Below are experts of layer 2 (counted from 0) of a mixture-of-experts language model. Rows are named router (the router's row for the expert), gate (a neuron's input weights, with its number), up (a neuron's input weights, with its number) and show model dimensions 0-255. Each number is 200 + 30 x the weight over its row's rms, rounded and kept within 0 to 999.
After each expert's rows: a language model's description of what the expert responds to. This comes from a sample of Wikipedia text that the model never trained on.

# expert 5
router,212,207,241,189,213,213,246,182,170,210,227,225,173,164,245,169,216,235,210,224,213,171,271,170,157,223,166,148,183,209,238,216,193,160,153,194,166,227,179,260,232,169,256,207,204,227,259,165,238,222,219,196,193,182,185,193,170,179,170,100,173,236,187,170,222,245,251,190,231,202,259,224,221,183,162,200,230,229,208,224,156,160,150,228,215,210,186,175,222,191,198,201,178,190,194,212,206,176,169,201,193,199,194,180,236,184,184,251,212,174,207,162,236,161,217,162,221,192,284,218,194,233,183,204,183,225,172,196,253,199,253,189,199,230,231,205,223,162,180,205,209,185,196,210,185,195,224,237,170,189,178,181,217,183,229,174,261,229,220,185,175,213,220,139,230,205,215,217,193,235,209,218,223,212,185,198,173,223,234,165,151,228,233,232,144,171,211,261,206,167,189,122,183,202,139,195,266,240,163,193,148,173,172,231,181,213,243,194,138,175,203,185,235,239,218,220,152,201,242,256,234,233,232,165,208,213,257,223,206,184,214,166,173,144,206,212,207,208,246,214,182,230,163,181,182,184,194,181,194,202,178,158,243,202,202,186
gate1,135,216,218,187,209,215,190,234,169,193,159,200,190,171,174,228,193,211,210,261,209,247,182,248,214,209,193,206,211,227,228,285,164,175,151,221,214,208,224,223,210,198,237,133,196,156,196,180,158,144,150,243,203,152,192,190,150,196,201,167,158,187,193,168,225,157,237,236,202,196,215,178,236,172,203,168,196,226,217,214,177,173,179,225,185,198,268,225,148,184,177,232,182,188,218,138,198,219,206,196,172,173,152,211,179,179,134,201,172,160,221,199,177,194,207,232,180,152,212,175,168,178,176,201,179,239,196,189,245,197,217,138,173,172,176,205,210,202,177,212,211,258,169,209,174,250,201,286,206,215,231,147,206,189,168,252,125,195,190,190,190,210,238,150,187,205,199,195,240,216,212,181,248,227,187,247,161,210,204,172,178,213,235,174,206,141,244,190,204,159,177,183,210,176,186,169,204,239,187,198,197,184,177,220,262,141,245,188,165,195,188,204,190,166,190,195,198,218,174,249,172,199,221,205,241,199,202,236,262,223,228,243,158,189,193,258,207,187,172,171,184,264,163,203,245,195,250,175,209,266,213,180,187,170,190,212
up1,217,215,218,225,174,219,198,163,229,179,177,194,237,208,167,183,173,217,226,207,213,210,157,226,227,226,221,187,237,199,230,212,228,194,207,194,171,192,178,150,201,211,165,187,213,266,204,195,187,236,223,217,217,168,211,236,173,198,156,207,254,267,216,192,225,192,187,171,177,192,243,235,236,210,161,184,180,174,182,181,209,221,159,192,218,223,198,177,223,204,249,175,182,182,171,255,251,232,205,221,219,186,217,232,236,233,184,193,214,180,216,181,175,204,245,133,232,229,206,273,188,145,179,168,195,231,201,209,233,180,153,194,179,148,179,172,199,193,153,181,179,178,192,236,176,204,218,207,168,178,233,161,212,116,178,168,172,247,162,248,166,247,144,296,216,182,175,203,144,198,209,137,214,199,201,184,221,185,210,197,192,173,207,136,227,199,181,149,227,213,208,155,233,194,253,165,160,201,196,125,182,139,254,179,226,148,212,175,179,163,164,190,214,188,203,161,216,192,208,183,236,128,146,248,153,186,145,196,207,206,231,179,219,216,215,195,216,221,183,217,163,221,247,211,248,159,239,200,219,184,234,188,224,165,193,181
gate2,108,159,270,231,232,215,222,251,198,179,194,172,218,195,225,152,188,211,172,153,187,216,234,236,182,186,179,158,240,184,236,200,249,210,211,231,197,184,171,180,225,195,220,154,195,241,255,203,184,187,192,212,196,207,194,191,201,208,190,147,187,200,245,223,145,247,178,194,212,167,214,231,202,204,203,223,231,207,239,226,167,164,203,208,245,149,245,258,191,174,205,185,175,192,192,185,209,236,217,182,182,200,194,217,134,237,208,256,181,165,219,164,193,173,206,179,227,194,167,248,199,220,201,230,229,227,206,252,174,211,188,258,216,152,182,251,246,149,220,210,259,167,183,228,123,223,217,235,216,203,178,190,157,148,217,267,200,222,193,157,194,211,144,180,210,183,212,179,256,203,138,226,207,180,219,210,244,182,208,221,242,246,247,220,224,211,123,221,201,183,225,155,148,171,203,179,273,215,215,180,227,185,183,240,229,177,188,216,179,178,143,195,227,199,160,208,228,183,225,195,233,189,166,200,197,239,260,218,235,193,213,236,175,172,188,163,166,183,210,236,219,214,206,215,216,193,158,148,159,189,232,207,207,215,198,190
up2,302,270,201,169,150,116,174,153,169,219,195,230,190,178,176,235,205,197,209,233,196,179,148,180,250,179,206,210,194,252,169,193,148,197,190,198,219,194,193,212,176,202,176,243,187,180,160,171,209,250,225,200,214,219,202,210,229,172,212,250,195,161,166,208,234,162,220,211,183,220,186,184,191,223,198,172,189,210,181,213,229,219,190,186,160,280,151,191,195,194,175,214,218,168,218,209,241,174,199,223,204,140,208,192,283,165,209,153,216,258,201,203,205,221,227,187,170,182,199,157,214,183,215,165,209,156,212,154,201,201,200,168,168,228,188,147,185,222,177,210,160,210,187,188,264,169,149,236,183,183,249,176,236,231,185,192,194,210,206,237,176,235,265,226,223,190,196,224,174,180,240,179,187,228,176,194,170,235,190,195,188,155,194,176,151,192,257,183,195,207,146,245,247,235,223,172,145,178,157,201,217,194,217,176,163,216,193,186,208,165,218,209,116,232,236,171,189,196,200,203,181,242,215,212,177,216,152,193,162,238,190,217,179,240,190,236,239,204,172,223,200,210,234,242,149,236,217,277,213,207,177,147,205,209,230,219
What it handles: Sports team reporting. Words in sports articles about teams, seasons and awards, such as team, medal, football, won, senior, and table bars in results.

# expert 6
router,211,155,247,162,219,193,231,163,138,232,223,221,174,151,233,157,221,248,216,229,238,168,209,162,158,178,167,182,177,245,221,166,210,190,195,203,153,242,208,229,211,186,213,189,254,236,196,164,246,228,239,207,232,192,227,201,185,179,204,175,141,208,194,190,211,228,204,145,217,229,231,225,245,186,186,202,192,194,236,244,203,160,159,203,191,235,164,211,238,180,195,196,162,187,235,227,246,164,196,170,184,187,187,182,218,149,133,236,223,188,191,171,234,154,256,184,224,157,247,243,220,221,167,199,215,224,149,179,209,167,238,162,161,231,229,233,233,180,164,267,206,141,178,224,176,162,211,204,155,189,181,146,271,203,224,165,237,210,199,158,160,227,227,193,199,227,220,221,198,242,230,197,225,232,182,202,184,233,242,175,163,217,200,175,176,194,216,214,221,174,166,166,179,231,158,207,222,210,153,180,149,177,209,268,174,236,224,190,180,195,218,182,243,222,223,205,168,184,228,218,223,231,252,158,226,256,239,212,212,167,181,191,185,195,237,182,247,208,235,205,172,217,187,167,194,177,168,192,226,178,134,198,160,201,236,164
gate2,203,243,229,199,231,130,203,173,158,173,174,165,234,146,262,216,170,233,202,225,192,218,188,173,175,166,180,231,216,202,221,180,181,199,210,248,209,228,140,194,220,212,187,224,222,162,222,181,169,185,179,201,206,196,209,181,168,117,179,200,231,202,216,257,188,184,185,170,190,179,227,258,195,136,198,164,168,224,183,197,145,182,107,179,184,184,208,242,150,164,154,166,223,188,208,181,231,232,193,198,175,207,194,206,250,178,186,209,183,158,191,252,177,186,172,209,181,250,178,253,254,227,183,163,197,233,220,173,201,192,173,220,177,135,197,196,182,221,145,256,178,159,194,202,175,171,206,206,145,232,235,172,178,111,182,166,221,199,191,218,174,171,196,203,217,150,229,227,194,186,213,201,173,253,220,188,165,136,193,230,168,159,202,211,157,204,209,215,227,251,211,183,173,232,186,194,211,172,214,249,163,243,218,245,219,231,263,180,218,231,197,196,237,233,184,203,154,204,186,188,175,194,178,211,225,190,269,214,209,193,236,165,210,181,208,190,185,188,211,203,252,190,183,222,192,213,268,208,160,186,225,269,227,201,249,204
up2,233,186,151,154,147,202,214,158,176,195,190,219,202,176,205,241,246,251,183,203,239,151,177,179,179,188,251,212,184,228,261,199,218,226,209,193,193,171,202,183,205,179,175,201,146,206,182,148,139,208,209,217,187,251,228,183,223,221,203,165,166,190,219,185,140,219,231,203,176,215,166,180,178,188,224,189,236,222,166,195,211,230,256,194,177,210,215,230,161,220,219,230,179,172,196,239,256,181,182,217,212,209,244,208,176,184,177,275,249,189,266,224,159,193,162,169,197,223,235,193,219,166,220,210,168,186,225,177,237,221,231,204,201,232,169,201,202,190,195,144,152,175,172,157,195,203,180,131,255,252,202,211,200,234,160,184,199,194,185,173,202,175,212,182,248,214,201,213,158,232,215,274,252,190,206,196,232,217,204,287,199,227,218,189,191,192,226,209,155,166,214,171,195,218,230,206,241,183,197,222,217,257,215,204,167,163,220,184,220,221,217,141,226,212,269,170,153,263,215,251,230,187,178,244,239,246,194,207,261,169,141,234,195,201,196,202,227,172,213,222,189,257,228,214,210,213,156,226,183,231,229,199,254,219,229,185
gate3,191,213,221,205,181,220,207,137,170,196,197,216,143,226,159,203,155,192,190,210,211,189,161,222,199,185,201,237,230,224,186,193,202,191,204,148,252,220,168,157,237,198,224,189,238,258,187,178,219,152,221,214,207,232,195,245,183,146,128,211,184,160,233,188,238,185,227,223,187,174,196,214,145,200,192,224,184,187,200,180,221,234,173,167,192,239,229,130,233,267,202,174,210,177,167,221,116,169,235,240,196,200,204,196,190,167,191,175,230,219,199,231,145,175,233,162,166,182,200,183,197,200,202,179,210,143,186,223,164,202,251,185,218,113,188,253,189,226,135,210,276,212,175,197,174,159,226,202,148,157,152,176,232,212,210,168,255,203,213,229,196,192,199,219,208,222,216,195,202,248,240,187,173,170,211,223,228,234,242,182,185,189,231,150,234,245,169,196,225,224,269,192,199,208,264,236,219,197,216,194,178,177,190,250,209,166,201,209,233,221,208,250,168,220,233,239,259,194,160,212,212,193,247,198,202,230,221,255,187,229,192,226,211,196,233,182,196,195,182,191,157,218,174,207,205,279,216,170,203,148,223,246,212,236,199,192
up3,240,178,167,213,163,162,209,216,172,241,184,186,234,212,231,217,266,188,240,179,188,177,230,194,202,182,184,221,204,179,227,147,206,187,207,190,224,203,174,210,255,184,217,216,173,166,165,219,249,208,224,248,185,203,178,192,201,254,184,251,237,237,197,233,226,195,176,165,248,174,186,213,214,249,259,247,268,199,205,186,259,174,161,249,244,154,221,190,192,160,168,165,247,202,187,204,178,158,220,229,202,144,184,164,162,204,191,170,225,175,192,216,207,178,162,206,202,170,242,185,199,146,221,208,180,252,233,173,210,246,209,206,184,209,231,164,149,196,224,226,183,229,209,218,232,174,214,261,138,185,168,224,201,208,182,149,171,228,159,224,170,213,188,209,206,167,155,241,219,175,188,239,201,222,199,198,137,199,204,171,185,218,174,206,204,198,156,177,253,207,144,138,186,179,185,216,239,235,222,190,213,204,202,189,173,213,216,220,222,213,213,207,228,253,223,268,214,128,186,193,221,257,192,198,172,137,228,128,156,203,213,209,260,226,131,203,165,177,183,158,219,226,219,238,213,225,230,233,223,190,181,202,151,180,174,185
What it handles: Section heading words. First word of section headings, paragraph starts and table rows in list-like articles, such as Species, Population, Personal, See, Statistical.

# expert 30
router,225,191,229,172,229,202,245,165,191,227,218,198,218,184,212,169,209,210,226,259,202,163,200,169,163,225,157,171,151,231,231,213,204,153,174,186,162,245,194,237,237,151,232,183,223,216,193,204,246,210,234,197,230,194,204,214,167,142,201,173,126,221,164,172,222,220,234,166,205,220,231,246,235,174,160,235,185,177,250,230,155,156,174,192,204,216,161,242,215,195,179,178,183,178,225,227,229,174,176,197,179,172,165,204,234,153,162,239,228,200,228,160,236,187,225,163,215,170,241,232,218,217,151,213,224,187,155,161,226,207,206,162,179,244,243,230,232,168,185,242,193,194,158,225,206,177,203,233,189,185,170,155,254,233,219,183,232,218,225,132,161,211,221,175,217,212,247,236,214,234,233,204,255,241,168,245,181,233,244,184,170,232,190,213,178,177,212,262,192,161,180,165,183,201,180,191,246,228,175,171,173,179,185,216,164,226,229,197,177,165,210,156,244,233,223,204,166,210,258,216,224,242,244,186,235,232,226,244,190,142,186,168,150,178,232,198,203,208,215,196,182,229,179,180,196,156,172,232,182,164,151,157,164,193,258,182
gate1,159,175,190,189,222,152,200,174,185,146,176,177,209,218,217,187,243,210,259,196,173,223,238,178,173,183,227,239,182,193,215,228,262,208,142,189,159,229,175,204,196,229,215,183,247,148,225,179,192,221,194,194,145,214,246,191,193,165,179,268,161,216,207,167,266,153,188,171,158,238,187,134,213,196,260,186,222,177,195,226,228,189,216,212,176,149,144,194,244,205,173,218,199,205,164,163,160,207,242,195,214,185,166,176,214,190,158,245,128,221,218,167,136,219,234,196,202,177,246,234,232,227,179,167,247,216,195,194,192,234,233,168,149,209,198,209,216,195,221,175,224,219,273,221,153,232,229,207,230,217,222,238,220,227,175,215,228,223,162,197,195,212,186,208,239,186,265,193,180,187,260,183,177,187,146,228,212,180,214,162,187,191,143,164,170,189,173,219,224,173,216,238,193,165,204,158,154,186,191,187,223,202,221,207,252,176,158,202,199,237,196,188,191,248,240,182,127,155,196,226,237,227,240,185,230,166,160,222,216,176,194,190,206,221,222,166,210,234,191,200,183,210,158,195,171,165,138,228,148,205,220,184,157,202,229,203
up1,170,152,224,165,211,179,203,249,207,191,212,211,228,192,197,177,215,208,242,236,193,153,183,166,156,186,191,251,195,213,164,222,220,181,186,223,124,213,207,214,198,186,191,183,263,171,181,194,161,212,209,191,169,256,202,200,204,125,140,269,150,212,214,206,218,183,198,201,163,238,170,177,200,241,283,213,189,173,207,224,211,161,202,206,219,190,162,186,195,176,146,205,185,174,180,149,94,206,186,186,199,192,185,183,215,250,182,195,157,240,226,126,152,183,242,213,189,170,206,202,208,222,210,221,238,259,204,196,161,201,209,133,168,233,193,194,194,244,192,166,245,190,255,203,158,190,227,169,260,223,199,217,222,230,227,177,186,204,207,221,218,207,213,181,253,183,200,180,193,198,260,156,231,178,155,206,209,177,253,174,172,163,197,169,243,215,187,195,204,188,191,196,198,201,246,183,202,159,178,198,275,215,217,166,204,180,187,223,182,261,225,183,159,265,194,163,193,241,241,195,223,221,223,172,182,221,189,193,175,204,254,179,194,232,230,185,207,164,245,176,156,175,191,234,187,183,147,194,174,194,241,163,181,217,224,150
gate2,177,215,205,192,192,177,194,263,179,253,173,165,173,180,170,239,212,182,258,209,192,201,216,201,197,181,245,159,205,235,246,194,172,138,125,197,216,167,240,200,188,271,216,192,221,224,191,266,170,203,188,193,181,204,198,205,213,164,200,211,155,221,177,205,281,178,152,230,154,186,219,213,220,204,199,209,177,219,190,147,175,234,220,152,196,158,171,203,185,184,214,178,218,185,174,221,233,140,204,207,150,152,167,186,192,205,219,224,218,209,223,163,203,209,200,184,195,253,168,227,264,214,226,279,171,108,189,212,214,222,244,175,179,201,219,165,182,263,184,225,222,208,137,186,170,227,212,234,153,224,191,233,186,256,191,251,213,159,174,207,202,219,214,166,202,197,229,201,182,209,219,162,210,231,157,261,178,215,225,188,213,229,186,165,185,146,231,169,167,172,183,222,213,202,209,235,178,194,214,168,214,176,194,134,223,209,164,212,180,250,245,221,213,176,201,162,200,182,198,173,178,242,205,141,222,228,184,235,189,242,186,201,203,226,255,229,151,168,227,167,162,245,182,179,169,264,171,176,219,215,185,193,174,186,201,164
up2,234,246,199,175,167,199,223,221,220,213,204,159,190,240,175,190,195,203,217,172,226,193,183,202,190,191,235,143,189,209,207,153,244,161,157,190,214,187,217,195,195,233,234,153,164,179,194,247,171,196,210,175,182,169,160,206,188,213,235,237,185,180,178,241,287,192,198,225,157,228,210,216,267,183,226,203,190,263,228,186,199,222,196,149,178,203,185,170,174,199,181,206,203,197,201,225,231,151,188,205,153,127,197,165,188,179,199,208,235,155,232,123,189,189,200,160,187,188,148,225,246,233,247,242,160,159,193,197,215,194,168,162,161,172,189,173,197,227,216,250,173,189,134,168,183,179,232,236,161,233,192,231,190,259,180,201,219,164,176,229,180,215,244,194,200,168,216,150,215,209,203,157,184,202,176,246,175,210,206,228,209,232,221,235,198,181,236,132,201,156,159,188,211,214,165,185,191,197,234,175,183,188,224,152,254,193,157,214,166,255,274,223,237,168,183,188,184,164,216,204,180,308,172,166,179,215,153,214,226,192,205,190,200,218,224,220,168,182,229,124,188,220,201,176,157,229,179,180,214,193,218,140,195,209,189,183
What it handles: Technical terms and math. Technical, scientific and mathematical tokens in LaTeX formulas and chemistry or engineering text, such as matrix, frac, dehydrogenase, transmission.

# expert 31
router,205,173,233,151,236,198,235,184,149,219,220,227,202,170,209,175,191,198,228,273,216,162,225,193,182,209,164,171,138,227,226,218,217,180,211,184,143,223,198,221,249,205,214,167,222,207,210,173,213,214,243,222,195,198,227,229,127,155,161,186,144,253,174,156,198,258,224,185,206,201,254,206,232,122,163,191,186,215,229,208,219,171,175,213,211,229,171,209,235,171,166,197,133,186,195,211,251,198,136,212,162,176,172,186,236,143,185,256,201,221,223,131,215,160,216,190,251,161,203,213,215,222,163,198,208,197,168,192,227,167,232,160,185,215,235,217,215,189,153,249,197,188,138,271,183,155,224,232,162,190,152,197,252,202,245,192,264,232,226,203,181,241,199,188,208,215,210,226,214,210,241,204,234,256,205,214,186,215,225,159,145,242,204,188,174,156,215,266,217,184,181,163,189,214,170,184,229,198,179,150,158,190,187,236,161,219,230,183,147,160,206,158,213,236,217,208,174,196,219,211,211,233,227,195,217,210,202,228,204,126,177,186,175,170,213,217,228,228,224,197,182,220,175,161,191,169,195,215,213,190,178,165,204,198,219,188
gate2,147,240,230,193,226,240,204,176,204,171,220,216,222,210,162,157,149,258,171,245,217,194,238,223,204,189,155,190,183,193,222,140,147,248,227,246,247,205,226,251,175,223,188,228,224,213,189,159,229,161,215,188,270,165,181,172,192,168,181,187,251,276,204,199,274,183,185,191,200,185,237,197,219,189,227,179,262,242,222,189,232,193,204,163,188,241,193,230,228,216,192,218,209,179,241,165,201,153,208,212,253,188,242,165,234,205,209,179,196,230,173,184,187,170,203,179,203,195,211,254,188,177,141,224,208,239,202,215,178,234,176,143,187,213,208,212,207,225,219,161,158,272,202,189,245,155,183,145,192,164,183,209,203,168,253,162,192,232,228,167,191,159,176,183,214,180,221,117,201,243,176,217,243,249,179,237,142,173,180,167,185,217,212,163,177,169,219,257,230,190,262,176,221,147,211,207,242,210,198,204,185,210,184,196,200,209,162,231,230,199,151,205,158,197,223,217,239,233,211,201,205,199,182,154,214,213,147,186,218,199,170,169,227,218,227,227,228,175,166,229,207,159,196,184,233,227,185,211,230,223,207,260,202,191,232,210
up2,196,153,148,189,232,218,209,184,241,200,158,128,238,142,159,193,211,177,196,190,223,217,164,194,199,188,192,154,203,203,228,168,211,229,205,180,191,213,184,220,213,189,242,133,215,243,192,166,200,173,246,225,171,167,240,220,200,186,227,246,150,187,189,257,243,220,212,233,202,214,191,185,184,224,190,251,191,217,205,179,297,180,196,255,161,155,215,219,188,201,215,172,217,146,268,175,200,210,187,218,199,227,200,221,205,198,225,186,173,134,261,202,187,216,246,205,166,142,156,219,245,176,226,257,179,185,212,175,205,217,234,204,209,241,220,166,177,211,201,171,168,117,172,199,193,200,211,147,197,198,201,199,205,195,96,253,220,185,155,183,196,166,229,153,195,229,208,182,203,220,184,194,201,170,234,216,212,183,176,215,215,220,197,216,239,224,218,144,247,222,206,220,202,191,146,173,194,196,184,220,225,180,213,186,225,237,196,193,246,206,235,225,195,175,247,136,175,158,192,208,191,227,154,180,227,170,180,206,230,127,185,213,161,213,158,238,164,202,208,227,249,204,185,154,164,184,192,217,158,201,204,170,257,168,165,200
gate3,209,170,217,172,199,209,243,212,245,222,212,194,241,233,234,202,215,211,162,256,190,165,233,192,185,202,208,187,240,169,157,237,193,170,234,218,212,155,207,252,222,184,226,235,189,186,197,188,215,196,183,196,155,168,206,162,175,180,136,188,158,157,119,154,243,225,222,175,171,179,161,186,210,203,205,193,226,242,206,195,236,181,246,186,186,213,204,168,159,184,164,193,243,237,244,203,174,179,197,164,202,170,235,201,216,235,204,156,266,199,185,141,158,152,187,208,157,207,178,244,240,245,206,255,225,197,213,201,261,206,179,280,204,232,187,161,252,202,179,191,129,177,108,133,190,173,190,218,250,168,199,232,191,177,228,190,186,198,195,155,236,189,207,211,202,200,243,226,188,186,160,169,175,214,153,239,147,189,264,165,191,237,231,177,210,200,259,238,185,177,174,220,213,185,266,194,194,187,178,224,194,212,202,184,250,258,172,187,193,197,224,244,262,188,172,229,183,206,188,216,165,228,195,197,158,194,156,232,189,219,189,180,207,197,171,166,170,230,167,236,170,185,184,213,196,164,185,171,204,205,230,193,213,240,213,219
up3,193,174,240,194,182,259,247,228,218,220,190,224,253,253,230,153,146,203,184,217,160,220,239,232,178,225,175,147,201,193,202,212,189,148,219,221,230,180,229,209,238,161,247,236,242,172,245,167,224,183,177,168,183,170,227,168,178,197,128,192,197,133,159,169,246,194,195,204,201,165,191,195,185,213,210,201,243,245,230,195,182,201,211,199,208,249,225,183,189,189,174,155,214,238,194,195,235,195,195,147,209,171,235,175,179,242,234,181,241,209,202,181,167,164,207,204,158,235,196,145,226,194,186,239,183,203,244,188,182,200,168,205,221,226,204,181,236,172,195,177,160,241,143,123,202,196,194,273,244,186,162,203,180,175,204,201,227,173,174,173,205,201,190,185,206,147,204,232,197,199,170,131,190,223,161,244,198,174,229,167,218,198,264,200,239,172,257,216,186,181,209,208,169,212,251,182,181,166,159,282,146,226,179,186,241,253,159,163,170,172,202,215,206,244,143,211,180,251,170,241,179,221,206,193,151,201,169,184,195,211,210,219,191,184,204,195,196,198,189,199,196,167,161,226,241,141,185,165,258,182,246,192,174,207,196,219
What it handles: Empty table cells and numbers. Blank cells and trailing numbers in election and results tables, e.g. Turnout | |, Valid votes, plus also in See also.

# expert 0
router,228,171,261,197,228,235,236,173,160,218,222,207,197,115,240,164,213,203,218,221,221,171,207,199,180,194,156,162,178,257,225,181,196,177,160,191,179,257,184,226,219,185,210,207,241,238,202,186,252,257,242,196,218,186,222,233,175,209,173,181,190,216,143,179,196,241,242,177,208,205,235,277,222,167,173,213,159,180,204,236,188,164,192,228,230,251,161,212,201,199,218,203,189,154,176,230,238,170,157,169,190,176,194,189,225,172,196,213,200,227,216,177,193,173,249,184,213,197,220,229,232,204,156,205,231,192,177,212,238,190,249,179,183,213,268,239,248,178,147,236,219,201,180,230,180,168,215,228,150,217,194,186,245,201,224,166,237,228,219,168,172,228,248,153,260,261,239,221,188,266,218,202,239,232,175,201,180,217,243,169,175,212,212,213,176,188,245,222,245,191,188,187,158,249,188,155,214,179,148,135,154,202,216,259,165,230,205,181,180,189,241,186,198,229,211,192,165,196,225,221,216,197,267,146,233,222,217,217,186,181,203,187,194,174,255,200,222,219,264,195,160,231,167,167,195,171,215,190,210,210,163,193,207,163,213,165
gate10,258,231,219,185,232,198,208,150,218,162,171,197,169,201,162,245,213,172,219,234,183,177,183,197,214,171,215,194,170,232,238,184,244,161,198,184,228,238,190,186,192,198,179,214,213,229,184,178,200,192,188,205,179,239,226,184,218,176,151,237,200,231,169,202,196,188,173,190,156,201,146,185,181,195,212,147,159,169,169,247,209,213,174,179,233,168,214,140,210,180,217,187,172,212,169,203,144,189,150,152,200,178,180,157,188,172,145,184,223,208,229,237,207,204,176,154,174,260,171,208,176,168,190,147,179,208,172,215,169,162,230,227,198,233,248,206,195,197,184,238,199,182,136,206,202,161,221,212,209,176,180,220,197,176,224,162,268,188,221,166,189,216,161,243,236,143,196,238,176,228,217,195,180,221,204,192,250,152,201,191,173,170,234,195,203,143,208,156,136,154,208,151,194,206,198,180,204,189,221,194,156,135,201,251,243,178,190,192,230,211,253,215,253,208,144,214,216,224,229,156,209,237,242,178,119,222,241,204,198,220,192,225,161,217,189,186,154,234,260,256,213,236,178,214,261,178,206,157,239,257,234,197,259,199,189,229
up10,145,168,210,205,138,221,214,198,218,231,202,236,210,138,194,179,208,225,199,216,210,211,246,168,212,239,263,206,212,130,211,200,169,233,223,159,180,198,145,187,218,218,221,159,239,173,246,203,205,224,177,221,190,194,182,194,174,260,256,193,185,189,251,175,230,162,159,212,205,202,255,174,191,200,198,221,185,219,224,174,207,169,229,200,234,210,207,263,189,191,248,224,187,199,192,199,210,259,209,248,182,184,242,192,218,177,242,230,163,220,177,155,225,166,203,211,233,168,225,207,199,202,172,244,180,202,241,185,203,196,224,157,193,190,190,243,225,214,178,191,230,232,174,220,201,204,221,217,186,251,228,179,193,247,189,248,182,240,97,206,241,154,215,134,200,226,216,201,213,224,181,184,183,204,175,186,206,213,172,210,204,196,171,203,189,246,191,236,221,226,216,231,226,160,251,187,159,190,170,246,202,231,200,119,147,169,174,188,169,207,205,129,175,211,226,177,200,202,166,280,151,162,179,217,225,207,174,188,203,222,276,168,202,168,222,205,247,179,143,185,221,187,198,200,158,178,165,172,105,208,206,190,177,173,184,203
gate11,179,221,219,169,237,197,178,168,203,219,229,227,207,261,222,198,221,211,231,203,155,184,198,171,159,188,238,272,180,211,205,225,263,136,271,201,220,236,205,207,197,185,227,161,183,130,199,195,201,185,214,187,215,144,181,163,224,212,192,210,205,206,226,238,175,225,187,196,233,252,184,196,213,172,149,146,210,224,211,202,242,221,284,183,205,177,191,218,198,181,199,185,226,173,239,244,186,210,170,198,183,180,214,207,209,224,148,198,137,233,191,192,206,159,161,191,208,229,169,176,193,167,228,222,200,233,255,165,226,198,228,223,152,181,191,232,223,252,147,275,194,197,157,160,192,206,240,219,168,196,169,198,198,216,183,202,204,184,197,229,226,161,225,190,185,203,156,223,146,261,212,194,130,191,178,194,183,208,215,204,233,148,202,190,221,200,256,211,232,235,169,195,172,206,174,227,206,237,150,200,180,250,196,191,236,234,186,201,263,201,210,196,180,250,165,194,225,240,218,178,214,230,193,167,182,219,223,230,225,225,185,231,131,222,141,193,227,211,234,196,231,234,148,226,228,211,150,195,264,201,156,222,156,244,223,135
up11,173,179,230,185,206,178,184,163,193,192,206,243,171,207,240,187,171,233,267,197,166,164,216,208,170,187,221,231,188,230,226,198,242,166,237,208,214,227,206,202,175,180,267,150,166,130,267,213,201,198,194,213,217,145,207,195,223,200,194,199,183,212,223,250,174,247,218,226,214,239,209,197,205,179,202,120,217,249,196,223,222,198,265,197,229,243,172,176,206,210,222,229,252,144,237,214,210,170,185,189,168,190,193,214,171,196,136,164,146,204,172,174,239,189,136,220,171,231,186,186,177,139,215,225,187,243,226,177,198,117,239,222,165,228,146,172,198,235,150,235,162,165,197,185,174,192,177,233,167,216,164,213,179,200,191,166,184,176,148,229,229,173,237,211,210,204,204,205,159,236,205,202,138,202,173,204,187,180,204,192,228,159,232,183,236,161,245,174,200,207,172,191,163,202,163,225,216,239,190,219,198,248,160,171,243,232,189,201,245,186,199,200,193,247,223,198,215,207,226,163,209,220,212,186,202,225,235,240,219,149,188,226,197,242,114,195,228,191,204,195,255,262,173,234,193,224,168,195,253,190,176,208,138,182,202,182
What it handles: Prepositions and subject pronouns. Clause-opening prepositions and subject pronouns, often sentence-initial after a paragraph break, e.g. On (dates), In, He, It, there were.